{"n_layer": 13, "d_model": 192, "n_experts": 64, "experts_per_token": 2, "d_expert": 112, "d_shared_expert": 0, "activation": "geglu", "moe_layers": [2, 3, 4, 5, 6, 7, 8, 9, 10, 11, 12], "router_score": "softmax", "normalize_top_k": false, "routed_scale": 1.0, "balance_loss": 0.00429, "balance_bias": false, "init_std_router": 0.0323, "lr_router": 0.00096, "n_head": 3, "n_kv_head": 3, "head_dim": 64, "vocab_size": 16384, "norm": "rmsnorm", "norm_place": "peri", "norm_eps": 1e-05, "positions": "rope", "rope_base": 10000.0, "rope_fraction": 1.0, "qk_norm": false, "attn_scale": 0.125, "tie_embeddings": true, "parallel_block": false, "extras": ["capped logits"], "init": "normal", "init_std_qkv": 0.045, "init_std_o": 0.00883, "init_std_up": 0.045, "init_std_down": 0.00541, "optimizer": "adamw", "lr": 0.00148, "beta1": 0.95, "beta2": 0.99, "weight_decay": 0.13, "lr_head": 0.0159, "grad_clip": 1.0, "warmup_steps": 253, "schedule": "wsd", "decay_fraction": 0.797, "decay_shape": "sqrt", "final_lr_fraction": 0.0, "batch_tokens": 65536, "seq_len": 256, "doc_mask": true, "train_tokens": 474400000, "steps": 7239, "dataset": "wikipedia_en"}
Below are experts of layer 5 (counted from 0) of a mixture-of-experts language model. Rows are named router (the router's row for the expert), gate (a neuron's input weights, with its number), up (a neuron's input weights, with its number) and show model dimensions 0-191. Each number is 128 + 32 x the weight over its row's rms, rounded and kept within 0 to 255. Numbers have three digits each.
After each expert's rows: "gets" lists some tokens that make up at least twice as much of what it gets as of all text. This comes from a sample of Wikipedia text that the model never trained on. Tokens count by the router's weight.

# expert 29
router:128163157115077146048131122098156164143165159089106138142112112143170139121122156155161166129114137157143166087086112086169122090154095144086152110106115116143120186166170083113140178148160112099151149088102128157127093128145158156152146080087082125154147162088164125138123169208141123147098127148103088127139093130124132124114075116154137174160140143134101166061076090156161148095142130168099151106093110109114185038113137148153089084089098107122102165136108155177152138159184107182107138101058209116178157121131153116162094146088113073098057139107151182067107098129202161131
gate0:123165092157182134144106140127127150093125129135121132155125087144162107189127094066134176164151108145162099155098135073197103153107108108099118144145102053150145085145137050150142111147162125137119105175168093136112146136188139152105141132145136135219093117196104103112132053158126127128083142176093119096165176103151113159150131112161130140164138125151127164123103116172131126175086091144129124058126135081126127117089121083113178217123137107141166094132170152155153104123158185124132151155163168080072059108091072129207096090150129172099131165090132165166115104098145182100
up0:129165152145126082119117126177169125113089195148061129118141099115158137159090129135156121157119097138143142131071151098170114134131105078129114180135187102132079142145170137184181152099167140108169088071120089154113167166169148112103093102142102107127118205120124124143160055151076084092091118166119122098165144129137125150116142077106129153100149137107119203099150103175151175149088102136124121087124124093092186138107143102131140088106160076122137115132161195152171129127174169198110136137076181100120073127081109094149076146174115179111085119085118186053104094095168165124
gate1:121107068133118127145121139083135170131147166165112181141150115067102129107177110111113060112160100073117159163097215068167058181149165102177118161142170152152117159143171140128175112122089149164129171151124154117166116173074117165170130097169158142139086086149115094149100138122080103188103096176161104161119076083119132123094109066185136131162107208127161130142147111141124129178147107117101157147101171086114115170116157114148114120174106149162090148156146184139145118172118153087134170154118082162128093107128134182158172145090101085047181120118152128148118112147103105175
up1:103116092134169106175136133131131100070160074142141075128078159100156088159108142084138167094164121147142124160127116128107174115127094121102149162168131114176135086155118129093073059168137089107127134168120176131054113118107080171113147112139113094108156097175105145097108147097116166166097140135129118174156118198194129151154135165109094103076117108132164129158151202143147147103160121087177125079151148144157081132132073164145160175061154145098205107118097142097115099126124136156182155147165113074123141121142164117126093073166086135093127060088080087154142095126078203082
gate2:146128159062189178153158159119136113086142123172096117128099067113084162093157147084159124149176157130088107084149130101080117143167098102130116090140102156126095164156162168134125121147135169150102098161137134169136126163131170137162084100121135150143078150133090136143166124054138136108163122181092194083118121178173168178140165154148089114134118191082045138108189116130120128141161159126118138126141176163151153134154125128069179102134142129170197184137101140222134122131144164106226168099135073118174087176140067127088135123120122141156131109111153129161097139118140079114
up2:186129234092134178144118142125132128124178157107089094104111048134148206097179150098118145164131195131086134082097117107048139135199127122087144075147158163113106168141173121105071147105141077110105156160159118120103150169185151099146119140086134145139114156136144143125143150091126186158184101108083167097176130128102137141127149133143149163110135161114066150118178100150144142149141123164086188080093136175144167122075106113079153102099124121127207186187104133164118148142127116127152155101111133106147094144126061117078142133089122147183130125146193161135157151115143119117
gate3:133135076173113126137161169144135121113142114125120119131172163094130097111113118095203164156116135165179160151065095111096155143135161085123109117117160109083157146097140136124144116082142100104127149133185141101117163178153156148102158116119144127114099095146162144112160144140129110101050178095199085110204133125105118184100100092172136148134101159113156053067088205098137147196143145119113086093132078100131142133122122124168146176117103171129072167127058170154137136144130105099119159146110147148097102079076159062114183109078135191155119137182140174181045105159115117138
up3:156187077109100150131149068138110169157054126176153114163081166093154097090134171104119142122096137168159148112151129156139124194110142077149183121093185149100146200142131196089122191160094127151074091137126127104082123179111090134109075101117138120093091111149129161179179093121145098173116166181161097157160131129133139147112111114121090135110110074096112093102108148129116118199101125096119116156155130136118152176155113162109139200141164165160126137126058123125156093160063172054127131119156137155154129147131073126153170100072158189119123087158145132144086149122110064092
gate4:085120148142167171137197141099138149158142147119168133093126136121186147127120058141098123114049135117160140199120162149184103143148079119173093147190113093066098187179144110130098057131165180135116091147109130151138138119133188169165149134094129083119170136188088105167161068120170139105127102145114154132105144099071130153086110156075101100143112132121137124126073148151057098159152177152106119112137138133114150111149149157141146098125128105128075151116116131160091078096102173166136108159141088147165094200061149098068217098109139160161146172129134142147148161109114090161
up4:099126158065150124121122110075129146094104105153153095125184121148113124078176172163096123118194107109080104153164120174083114120098169126079166121111110220158134096113104123169150151127098156115154178117124177181154116124071143175126092173149181200110116116148118142149064197091117131099116178162153127068142111134144182120146096122160196103124153096117140107150141104117174131092075128169145176223195158154163151162091131082116112117131114142133157145095151156137064126130138099177119105103149176114072154150154143116105128107118093151102125070162072135112156164141104148099
gets: " R", "\n", " ", " out", " 9", "A"

# expert 27
router:208128166138184135091133144110116169108128148157160131073152157168083132119148082175168087108151130164136182132108109140188119123171134138095134100146151153147105119138165151116147144131049104068068140066127094167140079154056122119154143131135130129160137167164137148103122163141124134155143115137069101080137081177109192167198080108144045192114173216141109135119132122167124143125111114177090117157150068137094113090110156124145073158140099144074083130189152088123150095126135091154084145093146179133122118092148168149110089154103108132111101130161111128109173065107157101126
gate0:095177114196076123148075156119109107054159104131133119140107088120155074072130168092133146119111136141119069135134124089128091125212179136137152102178122116108189138117126154126097153164130087125096170122083110155091112101125160178147133136103162095102065118056102113154168127036118152139079171159136113128142149104135099113131136137074139132138119064077118180116109127143111158168170125059145112068097148115161061108081145129080112077117112146041128131127133124096129157138100170122126151133123144156172127145116074090141113053126110145197116172133183096085154146126151135102
up0:131145133122103096152087148161091063066177094082131151171072129182129109147127162150140141167102146161111053086043093092172156171130161172137100123188140137098164126171105176121085137142106075119106150145111134130134135132099122148122173057094176045113129106123056136127106112128095132161151159116124085110223108157083104177106107151125097111127101079075166178135134108126083084133160084076140169128104095167113084108075141124143137110138122161087106177153167103094083151121109127116157141106081160133131108146128108089127081096079134109130154153166154161109158108167153135083
gate1:081179159152174128150118145076121133087149087179088102113154107127157123123132143106142106113133083148139158097143147091067151023184088069125182128117094131136122179140191106159143096168142145129082128192159098108072129119141077120104101113142106202170102116141118106097167083139109115127166104068133102180174166136169109094139128134122096159178174092129100123123138158117169174056104164117129171089072158136117073134109134146144119160111138102129149133136118165128160119194140151141132116164176128094146113118164108133079111137121140115134168147056128173062100100086147209082
up1:157151116121114110160096104119195127168092113090071086139145144153171140091102127094138146089078125145125097174114097111133160147098141157174148068160127142104104129163141120178084185140147097138156048112219139085071109072153138146111141168114098168151108122066118177149133174164112192144158141129155081129192104161131146211148118145098184107152158121097122132162069119131107144153146134091157117198162104120160127132120083073141100111082158104170174121133150173115126100116124117122055138101127155140173115104103138093114066169158128086083124166142111155096161088181150100167
gate2:115148129082134163131099094174112097184112195141133108203210175157111127127164134124134116105145091074121076109160078157107107090134165139137094201151122101132098147151118128107123164133103092104158123131149152114127030087146102145089125114086077071119122110108132152188082090115134100095094160111102191089094144121145122154161150105160142153130165114194127088144164140116126171095118112164152172110143117089149126157138045218198126134127095076130138106122126110140136097112116140166150136111156119177098136106141149122203143084175084117185123115123131122196120090088116118189
up2:157150145098176140118134109131161132159104122133121134112141176140133108182134148161140077098159178124122095139046109186119115181137131148149132182100107169082131099128057164131095120113159107158118134147097088090127079085096142142135159109164143087139121163116173173160135091164093130188109133139004121099126155109103084176116156115153133152127157097138031148089108099115103109153161056137135145202168117150109122158132078189169093153080120099139097116081149147117115116135119139128141107065197122196094159102146082129159081124151162169183150159131135167164150112151119133108
gate3:122136152110134097177127204148189208156127145138085077084169185145146113128107170081163106100151089155113130121114142128127124092205137113122127127143116081174106074166189093072136125194117109151145118208157113107134089172126136181189147033148127108074136065103110132102116124146104140097124085092153129140127111115117181097142126171117144192061141147124105084158078062121149139102104144128136180159157135143142103112115090152082134096106128139113101147140105142174073134153109151182097121191097128164105106088112105109152109144165134116130105127155167195078135133128167168114
up3:125133153202123172125164131187081086093084085139151168121124058107077116087106141132157193120132170078105106176121092140148180105165140146120157103122068118096124167151139168169144099077132149134121111113111106120108123103103143128142090152163129137126132116091125109210116145096117138142123137147168129138102163077158132124134158125109106068111094067144089177141157181126124139170169107135179114123166139147146133176100102133204118113107228154113155125148102120132146147146120075113137151110042107127157046110062143146177155181136109109057134104131057099170096153132130155176
gate4:137108076142126117137086124107083114119117134175137165159123144127121105111127146095148153091117108147105120109179140163135108092097146081128072177153095094107152118106167157142168112148118102139113057094180154134174207124120133194145124100057141147102092145087120180166171174115083135130191175108194098136122126105153094073125132130134155159108179114109125138157179188124158135094090121070163162125096121146123122161148140172063147162134118141138123101078140138121165179135069126135194144133168177171105150134137065086190166098171180115143114191106101148103077155149199074115
up4:095106145097139191113097122081118089159100172143077144194172067129127136111152101143147088083163089118127135130077113110133090098097083136134127137119153148119188174087186115109203119137125109088090179133135123144123122129101085120183097100089119176109114133105128137130138122080143141110187155137176112092114152131155117127111108127159087186124167165105126134101159146127171137084094079105110113144114131087087173131132180134120131188180096134075142169117125092126121140137049155117160190144149165100167123154121088095135136141117159101081086189121255168093121177137140137177
gets: "|", " a", " first", " an", "A", " only"

# expert 52
router:105103121097125113125134125143177167073085166106154050169171151132067111128089157097138188081124081052082097110170110178101116105142097063077101109148107008122124142092132179143105125056100133111174077153129129118129125120125124149162106122125121141165171182153109160108114170126116080124162089105133097105145110182160172137169133101077122097147106158073122132168109166130105136110109204113151118190189137163162132163138153176086126144148136164127100172129087131124111137195037123138167126153148148126121112086131158114121106091100172134144140120088098142120145149099154121130
gate0:162190177162147145173117106196129098090124104104073106084192128105110128122126183052115084155122148146172139109112101121111170065120145160175120158075118140084147130173153137111151185094137113105089115154183098139144140129162129158094157157073160139143067037122132132171159131105100101173050139164123159120131106121137115120144163140121092138094183100138139153113110149110156093088101160087144122143170141058132150143147120091135131146136135080103113054103172083060128151093071113065164111132093076148072085119139101097136104138112104084075134084180147128112152111108138142116
up0:128082080147174125123100160099089149148120141135184133171090102118145051173128085147143123135080136159163148157145147121196171191126158173099112158167104137132135168095132095128075050106122134162113171120097178126140175081072150112141150155150132147111182131115080072141089104138130104111212149123145119183128170119101124149080097125122158083130096088127130077120137114074165103202122113161146073097110146143117140078119125116131073157163108147085118159205158106120149160122156107152087102118153158148200139139157125158055146209115138124139122188093137101129127121192137123118
gate1:147129106096211141159066142100145096093090181132159127131106165083176110161236109182110162098107106097138100125150116126145098148088126143147150109124170140135094097118144153059095099133133126051168099143157132143118078135140146153156098056173130144085113113172101204124105124142126166103128061146110107137143091167205111155068095177118144118133077171109136147118169156121099089119105102111097139141116172076093102119119153154129097133132094107181126091117136099147115126189106133126138113159130152126130180181148181099160087101074154123125078123157164118124152063119148195069
up1:192074128122162086098111105182182087151212100103098167117110092167168145142167096090128087165108157105131215111113198123136207117132157122113156096184101151084094139121145161140107118129147136134110134150092103119167083080125103169196116148130205099197156097139125142146173174148176120180138096157086123138076134084147143109161084129137107135131102131070153134149095147140089143072142106105088171103103169084084137069159172133130188129137136159137116124122158121135120080093149121142094091129121152117144087079086143136139132164064121141117109098151107127122138095180098174084
gate2:143186149119119140117168155143136148131160158070169085141054174205180110111112208127159148139090127133090089068117146160147100105129103160125103088133167112205134129126106137120099127105076097122124127114069107124082139175168165130126120071129206069080117136174149123168119140117151125189105100091099170138126088120103129127103143088164107075098160105104142126104095096131129164140166130146114140158126120142127148136135070132130162116092080163149079166184118160109093110145115098122101139114113115051123134144083149149078113191154073132169121087090145060191170197086125147113
up2:208100144122163091136094080104094138176090135170105159161174097135113141117136076161111111127132142162145224113153177140065129151099122125117183192125084152098136126168173132119145119100149179152123100153133109182141096086124151140113141166079135187111134093130113119130162130135160135117088127146138092130108141151099109132153171113107107148147141154230094129102121132126138124110143088195105145144125080107106113122098141100057115157179154070181173068090160081166151158143170104109111162156121115162060161115211105156197085106114161167104108113194131182128118115147152125151
gate3:110162162114114150136106109162173143156127115131120068135138116145178151161105147127120099160143070101175146124084155123167068117065154151150125120124094102142177143174132138135153084166135086089085161160162122085163142127162089149114152123123137097116186175191137118144098111121126120141164101094071103124124156142157124147176053083128043173147173091153170166133064106131171174093147084101179218113145089169124179101143148105143128128121202164173140164191188120144120103150077186126070095095145156139108092120140126185156127113120166149123162100097123158105123092144123155090
up3:115112115161121140136119146131140088103104125077146134138148152145106099191090147091078117120129101091173133173159139166034103169096081157094130090095081122204144135115219074154126096142097153162111157120073119136124131107142119142097167097147131139174138104169103158119147079114111105127133121180078163109127152117148056090156139143058149105131134123175200142111113134116099081123118126024120085097124153160112109122089129098120119112127106150136180137140145086153086151145172137126130156104115144156141126093105073176204158136101168105176200041152139105104166114069136128140
gate4:153139115101118140153072181129157133225105188096130150094094154141146100174088070112126134122142090078064094179125149175123052101173047167086078146098149109146101120084158134122104104144147120164148117110121105111078133074124070154127149084163139057110114147146130132172093103124212140102091137152066158100110152114110099163130169167114132089124204116073144096153087122137114133171175146137118190172130132128138173107177135133080151110115055127152101108113065129111147134155150104138137129132075185131153156120071109111124180158148124178105109162112132130138116149150115118130
up4:121142170130088094145147125121138146155194145131126114164146138085116121106102138100130161166108128100101072160072175119144158113143113181119092146114071106115126129055082101155141166079152125149106077129122123140160145113136119120166181193059130174139110122178137102143137041035172169075180149153135104158133165068084101101122121158188132093127137081137142139030120149155158098144149120145170110125162102127139117141131128115137162140157109139105101115130150177135153186156119103148135087111105152137141088153230147111129118091132114116166137123063143118121123196038106091156
gets: " =", " American", " South", " British", "American", " European"

# expert 12
router:169157094171105177135097082117110172154112150116126124164160166135151150135159159114123116161117088133142126149130098162174112141096137078175126081154107109172106121181127087178083079139105126165143150085131117078175172177133097126105153112102057146117132154144075145192200149090094162080123093094127121141124125099146113069132101152137170135164136098090144110083133112104130168154188119135134095090100095137165175134160180117155107127093122164123092135136097129043158074062147119111107114085097125095133116163183130136144116050141121147100186146115179055085122205172147073105
gate0:143090112125130174127140137154118172158180152137124098164159140108122123098181131092120116181202104146098134155188097162168077150105128130189204098102067126149167100180140128117103118176123195050165160111140101136086128129148122139149128169111076120136142085128100112113134128088049131147178113127191145075135098118126193151148080157124132186162132165127171097108136146098155113106109102195168070097140114167095148139154149082097102130124120146107082109156211127140117182091178203140149110088077131057121113112176103114120141125147084128102106120162164119092138119121166133135
up0:113146090161129110126061126083101107105138122068134137123128158105143055144116114110142131143130123104153143170163128162168063126096139203122184133145092109112145099175169076139147040102112153093136085125142089069133167146172142145146114190130134126129146113112115114103141094070124131123180085175118117120146149086101155089171129132126059138150119141184152111109126092095150103146175151117182090122127101163192164125149123112102086157082102143160109081200182101114131167068158142088122133100121113153174157075138094216126152163122078100129191149143152063111088083122141078123
gate1:108073104074112142092091121148101127096143146073133175149123164108063133058170139160110098072141087208105165103074133073145145110174088130067145061115113094139130111134147139120142090179072134108110135096107098157133117074172156078207148162157139165131178102118106098108128132064141066112125096127121116084068085105119146148098147158129164110110172109104143123118146123110100127104180099099139120104134066048150148153128194177163120167124104125176056172103126126171108151131122128123117143136145112174152167161131135134156160135120150144202089146150128158080088124151117106084
up1:109128192134181101194168158141143141151139068130122053149097123134173150172124125147143127168152135162107141169153092141116160128128112063146099145115151178109085187173130132156164160129131224138157133166114170089113183165076095109160161137124098141133098103122119110143155124178094171125153190122115160142147145150131123142130145074123108135119063174176106145135167159116159119107064137206142121152114141140130086134169085078095125101147145164144194088109084207121139147122149095132139103104147104106134120166041145119149135106079165123055153177096132155133071160069144142111
gate2:108080164125049122135112081110094105146103099194048104154109052123156181070162130150102064160090121169117170138134107120105091079128127156098138140134107122097128146073152122128150132049095121128144137117153128208151084142069170126154156155036107161089126159090174183110070157095106129120120107126141126098154110104153127094121104155186133156154113116112099114164148133144119178193093113090126124096160133131115149135135106157089102127102150096179078104137067088165108131127164116163165114098083150124065098132185126100096071063130129108113150121159135108150135109092123189125
up2:118168108128175078151103141167127140144090183091173169117191138136112060178133123112153133136142166095150087089106123167157121166156170098145089117112096175129143106132144123109128076166152160089138138114096099075091132115122079131100079135185162102119145089145083070150207161139124087138154143176117110186093131152100083107104138111123112083147132167143155092162148101105099102102162127198081092095089143135107128115200100106190104157141068142091141100136153161110091143112109104029107107132149181123131151121094048130162130124119095166190137114153131131144123158129095041115
gate3:164131189133131178106137169202160119123145154133098181140172095120148132109169071124127121106120101135103119136153145097082160116147145081150165122145164155115091178078111133107127160074092113160129156081140065123126172114122124047141077107083200142131124147125164152127171133128105112148125168134152124120167133144108161137121135193190159206113086172113114114050129100165098081142084169177106142192122161173090093138073080071151122076129135142127160134099161155189159125153134136103123139116091101109167120085147135113157117172135148108128067126196077162181089181111150117155
up3:160102133123146136130097156118173169174118102076108123157064153097118079113101116098128163111108140027186080121099149123088116111109092150096134081088116126180104138120110168200090107116139135117119110109121136123078146167135111182105099134115157100146112097096113086087153094149091144105149171138114143127114077158094093085137138192128094141124161163145180126130087196121193154137147157078119154120120094118143079106130175230078134125165112180115081195088120157086060108038094130125122122121172113101116125121080147112094103102099149131119128085148124158110167087080159095116
gate4:105143125149104120152152097154093147132125150134148091189118138086113090115127127107074179130098148093226158115166111147141058175138135108089106089101162104166113130119088083140132127213142127141119116139150152090067139148119098162132136169137120134145147172181099113146099059146097157094156176099132107200069156137119173141155112144125135078144117112104201117064140132097133150126145113114090038095104055166121155149118136163120150174147113127128069174108100100043152112200152164132131130110094154051134159116145135088177177134154122143164130105122162146104085152146095097139
up4:108069147112118128107134061124105135141154139167149129104091142115095108130170113192104174099119139144154144143200104117091100104051109061075138110096171118209106122140121127137109162094106118126123112110116128123155111105150096120123155122120097129155140159127143097119104135153055113137119144079124133164108145104122158151153124116113141114111121133125172141061113117110126068164090154151082058139130035105072140140130126167063175138153120185182103128064162156069177162181138087098087096145116157114138149145187116172159188148113156149083105111084152196125084216134156142171
gets: " K", " S", " J", " Man", "\"", " Y"

# expert 57
router:125119126132127111079088095058162088133155130130129120134088143159186133100158152161163105144118106141095089118102119107126145123137115120104096126189136172100113112203134156118173134144131145110175205120126160148103097071175155144096114074065131119162146144097096150072133171207133133128109102079063151125092074102177125189138077149125166143161120069122178143133120144149115125105093127097100178129112089092114119052063186142170143114114086080117144126158141133130170102088101107180082101107164199126100151072060147159129096173143129110123099115060179147121104115170123134107
gate0:091142120144137046116106119143126101168155091111130099146160164188112139088086136144142221089096171155102146090123126131130142118091195169188117113106114133148130104178126092154114131169138098076126128172098132163120078117102081160133148068164116135095098121139080171070174114102121170103141108155186109170096067162148168186136132151163124054168140080137149165122103151155138122125066114141132174207161104146063105073115166122104148095083134114130129147177112092089137113152149191141147105153165190207085140088167093134134151152155140123105142112115153118134147098122127133080
up0:126075118128151139148191094084154166073129151171095128129088159119104107098121121089074155158085116101123104148116197186118168154182160107103056112199107171133116147101100121156166120149169086082090135114162128109146127176186136086135123149133125106093136148124136152173136107146196071159125147156092135122115135165170060091151159067068099150114179170160143111132134173119098085116200119098115125163100106146137114163148137106114163079135099122156118158120111146115143148115059085121160165100169118105100137150080168142108136178096109170137146107073195171130143163092075179079
gate1:102086104160160114108158077091125132080114176119124199114104119112151082183141115164150083083154172088152179153136150115101146159146174088143147151129204152134149187103132152103131149103194138157156109126096157126191051104111159143122146154112155117125165121131180138090197105112133104166157123114095104123120093164145145077143183112050064148079142090150118144141109141091126117135086037115131160115102089169187137101083147133215120134065143147126124158118096115115129117103106152160120130137125140173063098133140160131076115168111128084117113194131095144142119130159054095132
up1:148086124173121139168143142072098131139105126109118157159120188117092125175112127097145144061121048129151172108126158163091199171153105102108100093136109112108183143159146148153143077091094139121175145142114204136176149143096099158127160098073150111117122129118154114122136120136122111128128134104137144203120116201108138082203200163141100129166057103135127105146109151118091101120092116116079111152109120197195114156155138104094171117056178136059125107100185120118164098140140114164133112131175123108136133130100095189113127134091159138132121086128129120225146129205084103124
gate2:079133074126089102157174073139185105109134086117113120132098106127100159111098095080085115149128136184099070107139161098133130161065168189201123126137197136116091109092098140121134095094127150144077140079110092148146117142180108111127096142049177141109101152149170126114149109116098148088090121171165134140162094191142146121098135112179063090109059120098137172111108126172087077167163108106132124134153130125123077135147194094108181158105115151128085119142142082093107110118123174090179129083137143174139074139141057182090146169170132131181193133166128120126149101145115130092
up2:166155091133103134156122134073117171148072105126133202143059108091123142134126113125140138144207081111153130181102159179188061053095111123151109172117084158122144143130169106145092123160125103156106103125122162139098141153121137126170142131172125110112096162179139118125134171128104121152189166140172117072182116073133161140144128116095119125097152141111175125146202118098125142124099115174178123124092067129159159156111111187100102152121165149187086069089123164066132169107111155091140088152124125108196144177157176089136200083163173089084105077141089101128104108121144097130
gate3:127176144129116140163106101126113096154120170102139129149095065136062093123136103162084154181150171158128097107128159146134055141142109135178097122067061114112137115080122075140121170071105067117095089133115120164147146102173155104128119141162099145091130105166130147130087143109140102194163134189113147099112151139115107125065152165134093085109117115159137136093083106052138116140169150113169109118083164087128102108092080123167107182111158134175120111122124135155130100123091124130170133048176123195159150168088162097087145185045161126126172104093105055151141136169116060132
up3:187107139125153126137141051155132197089069121167127164185150179111075119136112109070095101096185123160166147158125120145137081130085103090120162107181118124120129179094098141076098135120057153135110088109099110141200103146059110152098155174126149092149135167152135091170141117070060131071135101154116148140123145199141107140177154086135141100114135161106120133160096111154138148151134096146142072116116142109194116155173137134072134153104119155112101099110160103101097103104102147121100131160121143076153062160217128145135092079128217113147140122164166086117145145127112163165
gate4:077112070148156155113164171147105132140128121126127149117170108135129109135141105073150122174120115114115117133124152123167161107141131085110149127172084091165150122169104120127133082097146177095055123104142138151158103170090170115144119157125089144140076162135163084104119165097121164197131075161207091147117145130086137125080141113172169104072145051132151134044191129151147124100162145143121143168090112152102089149145115050151141106166105133143092120138166162090218158111135104106124159107124139111150108083117195105099130152090199128221164129173125186128105141106056122145
up4:149149170135193189105092142121112157109116172170111086104121130130095188133139122147146207117147153128095112185152155097127136091153074188125187099123131099151185132138157137133153195135107194187160140163126122104133138088126108168100092116125061179101112115168124121156111103094160158083143182103119135145143117140136160184058132119176116131135155154127100100185110151099085198113081113174096162104044166115175134131079177163167116113088127135116094105128150146220108132154120123128081111107158137127129135145081107083121111100134102116109182123112161183194151090092112143119
gets: ")", "z", " Win", " his", "d", " not"

# expert 63
router:126144148062116136089111186113147148070147134128157187132101130118207133125112127160131181099092109138095189087141128103176132155140183112072129158143118137113149143139137126103123178123135083127159121080172150143137152115111163108169197082070100156156098186123144145115129118212145111068122066126097153091113131130119116127110074159144108131146144125113130200100112101151154117123129108163091149211090118122171164078097167157076072081139104119149106134155166156083164090144110150167089136084147196084108164076155174151167124144179090129123093095063154175094117092156120137130
gate0:108103160158135201098143135146107142198087153131190105128119112116124082109115185083166116117118117070158075162123186111173124177146128161095100084148123093164112184113140036138121114097147096192142140158153117148106166110175070090086172115130133088120149111196173161156174069109081101107140164171148124112100114154132116090122141160095137111146058125143093105113162120155128132092143148154159124126107145177139155129152106176134123094090138149157119122138218150087107150196144140153089215081128151150084091126108130160107128083133183125138082117089072129108123085122162143121
up0:066109169119077154123136157153079091164112177125126101059120062153127130137136113143153144118124155121062106145055114071169102173187166123119158111197160178080103136117156084139169113168155143132148149120129117053102142116168119117122135175121095190102119114092086089115099149153150146165085135116142136121159054117138177113128116128137094054120085138142175142151121175123135119117131180122082190107116142121130124111074154084156119083104095102096116143074129103103161149125156047135140089124173114117089137160171164078122112128078144122165159127064100137071082088126100134069
gate1:154161181070123117126103156156109150134172106096131124158110149141067198084093150115172109211145143075176202183106143195061147154123149103084107120104083129072116151129096072132099160060147095102165087119145119102151183168138101098123124141116193155115163111142139133146127140138082127113127138134126103110135146130078108120131110143126082055146172141105159150161095136115112178125134140143181084108118119118113157124153123060153124161104119141088110169147119155140131176115083142087067123159134122141169135135177100084083185079132108160158203118112056054116130130148136090098
up1:102135147113155071135102070068145126173114120119089178138167124167161082121153144171082107057126164089118112149118124118131161108049105182134109164127140177122095110133170158112112111158133183182091205186089080163122106101121128119093162146083120128058128122193172129191127098150155123138116167122101115167141191121078101157130132142135128148101103095109071144141124099124176086115176115158110130110079136158101096110148136107132137090166155135122149113190187155084116161081134095112116126139174111111100104100056153115111185111132102149083107093167153176141114121105044153184
gate2:184116151122142121140108167068133141110150036104173163180117134153125192139191132112113137087116141120183131123111161142155134155139102171163144123137066071112155176091143160053181119146089117142121130097135185118145111070154198155153152120072142136115188147113124146115145167103139152111089131165159121121149156115089092192145060144086105104125164124085146145119122111151098112139192092189125162175075155149164168138128086069139131150080082108147133161164179112085109213133137100132139145100165069144098158148172132135112160183122146134147108136143137155084130123156144062163
up2:155117143107037174132121151106133191076111154106158107138161116116107146168146078074118156114152107050109116116098163143182107125135088152155137095144072116080161156146146133115138106143148165134107087112152157151198135115109097129134158137074080100142169178086085076180118089118131118097146178141131161109158106103061092107120114105139117111157127156098142127078153133123080111149165129106096077088109132170140135131168161088101126124108130179106098113126098142072041171086152162130138118126081099184160175138162089157093162108146132136157124077187161141095164113176103051054
gate3:099100111154118116140141081121177084151132108114136133135079087109154124135191118141129101122126083090184122130031084126100150131106118075156088162121178129179111201102137133117117120115100093125163140148167119065151106081096151124113113154107107130109080097143080096076144126097105112168071122122102169121075140120110132147063083136126081130165041111134142064162162120127111135150085098075109042131174104074082088134180124171148078095142109124072170145133101109182114106094064148184150123107137119178160121141095139163129207167128176138129117138104107083106136142130111118121
up3:155159132156123105151155145190089152085094081103122180101170113214134113104114178132158121149140148143086132066170119110070137108112138183099191117185108175081107095142088149145100130116119116120106103099139141155141130107220129152103097107133153129128084119081158135119175128130120111159195143121136104175159152138104097107197196133076128094101203109158094137132079116118145115132157111160097185096132102157099135112091094116171110143146109159141125126146159092061159135221176049108110091137109143145099137098100088125099070158132055131155121116168134107097109171156147109146
gate4:187119153116086158116180131110097106100154107139147176137127159148110176148078176153133166127115146160115099120120127105111134150072147174065121171113056084099138136172132117210154093158141093093081039114119158144089135127155154126092109134123093211072122150117143128094115100110123140123177112130102173104130129128156140130126087148117090190075187086099105103126071127150123109157106166159147206104187134139169125161117094098137104131066140112195124125127097123126154102091085109128072131114111119188089133053087081093171098126129082134157082118126124162113126166087190105137
up4:080148116128146078105111155112115067175167108134135110076145101098109076103138061149131134128110088151182168136106046147110112170135170124181180112090177160085165035121098116150123160095153118147122129142111096082111101134104110113099159146148152147161099153161118078106101111104132096125079131179166053163114150131064078121109139135145173113181120155111108122124141128152148022112132137116127117158085123039073148109097188125114140121141079125125127067133121185138111144128136166127179112134148109134197098145156169126042152103139166109148152088109175120111108139112125121092
gets: " National", " top", " national", ".", " first", " final"